Below are experts of layer 7 (counted from 0) of a mixture-of-experts language model. Rows are named router (the router's row for the expert), up (a neuron's input weights, with its number) and show model dimensions 128-191. Each number is 128 + 24 x the weight over its row's rms, rounded and kept within 0 to 255. Numbers have three digits each.
After each expert's rows: "mostly gets" lists some tokens that are sent to it at least half of the time; "gets" lists some tokens that make up at least twice as much of what it gets as of all text. This comes from a sample of Wikipedia text that the model never trained on. Tokens count by the router's weight.

# expert 44
router:119099129103164131123158112128111163097122144111131122148175179133112083147095127133137124148074108143081144130075157106167155137123137141138165081112142151149143145123151109118135163101158114
up0:110115170137114125109095177124112084125126139129122137177143135120112110114160155177135110117129094116130135130132126128141163150093137131169115143176094086153100120141115106123087109126150098
mostly gets: " Mr", " Ma", " AR", " Mel", " Mo", " Ser"
gets: " K", " M", " C", " T", " S", " B"

# expert 33
router:105101121113102174121115155128158151125106125153115109135175133110123133143147132129154141160125080127130153060118132126122156146107167151183125147144111120141124138133138086122122090111151086
up0:111085120124128116166165149122115141100171142111132136157129122134115067159153123130104130157108112118135115114112145158115127105108123164144130068126145096100118109159069099082106136123136090
mostly gets: " played", " won", " took", " debut", " made", " tournament"
gets: " was", " is", " had", " made", " has", " played"

# expert 27
router:096103133121163117129178115119156172136134168153125124177155152138100113124089139105153108176072107153093145109098113122115154167133123134145156100119128114159130136142102149138147155128162127
up0:138169152141146112103153131127141148145104162089153102150150117125119086152113125151088122102134115124143112134167118131127173096103152115179133136159143160138103118152144118107138124151127079
mostly gets: " A", "An", " E", " An", " Ant", " At"
gets: " A", " D", " E", " G", " R", " M"

# expert 9
router:115097129110162128119142138127106152136168110113112149140159120141062099160148126094136119161089084131137123104114145106133143121143131148126158150154110157117137148157110108153136163143154079
up0:131115124123120094116134113139129121162103149127114147170174191097146134093130089159155125117127122115136128099124087111117146134141138171121114102129149209156127118082169128155105154151103122
mostly gets: " de", " of", " footballer", "loan", "Gls", " Premier"
gets: " of", " for", " de", " −", " +", " at"

# expert 24
router:073142078110109135134153118114147186140144113130150150112164167150131127150112096113183102136173101137137136089104135156165160130120121152162118165142128161131095146111129140133103143132163120
up0:093100129140110119123114145058146110137131149146121158121149109135140150128149116143062124115113111137120112119197148148125141077155132173127121169119101178099065140125165102135133103114083092
mostly gets: " who", " it", " and", " they", " where", " him"
gets: " and", " that", " he", " which", " it", " He"

# expert 55
router:123090141105087125097147110133164171118144126142137136153155131121119120132143111134129156139117085170117146104099102108143143146137128166156113123154116135133115153117114146148134124154124098
up0:103084139126126099154101166134147097119155134088086104146177121153099098107141121139190131139144113150096145158108140143151123124162115125119142149127120151146088119141107135133126144126106117
mostly gets: "-", "=", "-st", "Scientific", " Website", "==="
gets: "-", "|", "=", "–", " a", "=="

# expert 14
router:114123134125103137125163114097157134081134124118117149116157109134112140167109138090132166129117100167081152092096114113116154143105085130126151120129129153130106175145101119087145127137122113
up0:116124135148131100159138145190125134100181128114130144114122131161144130138066156090105163092117133115133177110077157119124146113139112123133127111104134077108075126109101130124127146106127100
mostly gets: "th", " new", " same", "rd", " third", " first"
gets: "th", " first", "ated", " new", "ath", " later"

# expert 16
router:123092113107159162105142159116139147107119120094120135117125167129107112169103132135142138161095105100099131109085138126125143125139112181165131119104135167172120142133102123114115091101107078
up0:133119114122124135120119053168113137119169116165154101140131122060146139134132082156115149108124116178104153153111086156166156108160150106150131141142083119142111141138120158096144113152151149
mostly gets: ".\n\n", "==", "===", "\n\n", "==\n", " =\n\n"
gets: " (", ".\n\n", "\n\n", "==", "\n", "==="

# expert 5
router:119119125145128108086195105120161174140178105148107120141143132111122132115122102101158122129114100141117141147103122168123141107141115119164119133158102125133117140126116155109154104119123104
up0:156112149143116129094149132132166163131125103119111108117134072106115107142097145130144104109129143146126123149150123144196110095124128159104131120131093116160155162114151148095087142107121136
mostly gets: "ological", "ful", "istic", "ultural", "ious", "ental"
gets: " of", "'s", " the", " for", "ic", "ical"

# expert 22
router:097104126068154132145137167129135167105156085126132121122174127162133106152105131134159100138103099122115174088120110116181146103135132173136160115135129126154105112127152134121134125150096134
up0:057106130131116134121162121093134157158126107141137126139100131144110179076115136091091104097133095174131094138103124138117121110130131110103113124122099108121082190051102100136123133101170126
mostly gets: ".", "\".", ".\"", " but", " However", " although"
gets: ".", ",", ".\n\n", " and", ").", " but"

# expert 57
router:135126125122129142114169108132193178133129114145128132134158130125136131125073132051125149137117097183125127117096124115112159130142133148172143157117151129137129161155107127141132153130142088
up0:092088107128130092141093156123134134103094150130100139147164115141071078115115117131139125126115110113078131139085112125127141129130136169116139105108112133148129117115113133154141119094158109
mostly gets: " his", " her", " their", " its", " born", " His"
gets: " his", "'s", " their", " her", " its", " a"

# expert 48
router:084104128118167109130196133121156164138124146165116133167152145126089096140099110152132113148085079181089117075133135136129150125167164137181139109125121136141131166113134130143165153109166119
up0:133119093096140166152092085126172149156132120120071097132142110150132083137127120141115140148106130110147144075121117130140137158091110140119156087121124150140157086165058166111094146133117116
mostly gets: " Creek", " Survey", " Campbell", " Garc", " Roberts", " Mc"
gets: " K", " B", " C", " M", " S", " P"

# expert 53
router:106142088116124128082138093134128134126096084103150134132136141117093115153130136111152091160139107163108153148124130145148148130108139148105139079113086129159084149119099118112144125107142111
up0:111111132095121131119140117136096142134141145156112139179158089115104100129146116134148106138071055138085125102132146125130177142171139128140117149120143129152148127125130133138149172138185141
mostly gets: " this", " the", "The", " This", "This", " each"
gets: " the", " a", " The", "The", " an", " this"

# expert 40
router:098064108090153111101161147098144181091135097128132141137169131122107128131088108077163113135106085139101136067101112136135149156133146140198116121137154150144123140159126138122154110108155111
up0:112144133123102131151133150145159121148106140161140129176162154123114133131121136133133168148136089145090176148124094106103159120107109147137173112114119116165097151194102120113107113106143131
mostly gets: "”", ",\"", "\")", "\"", ")\"", "\";"
gets: " |", ")", "\"", " was", "),", "."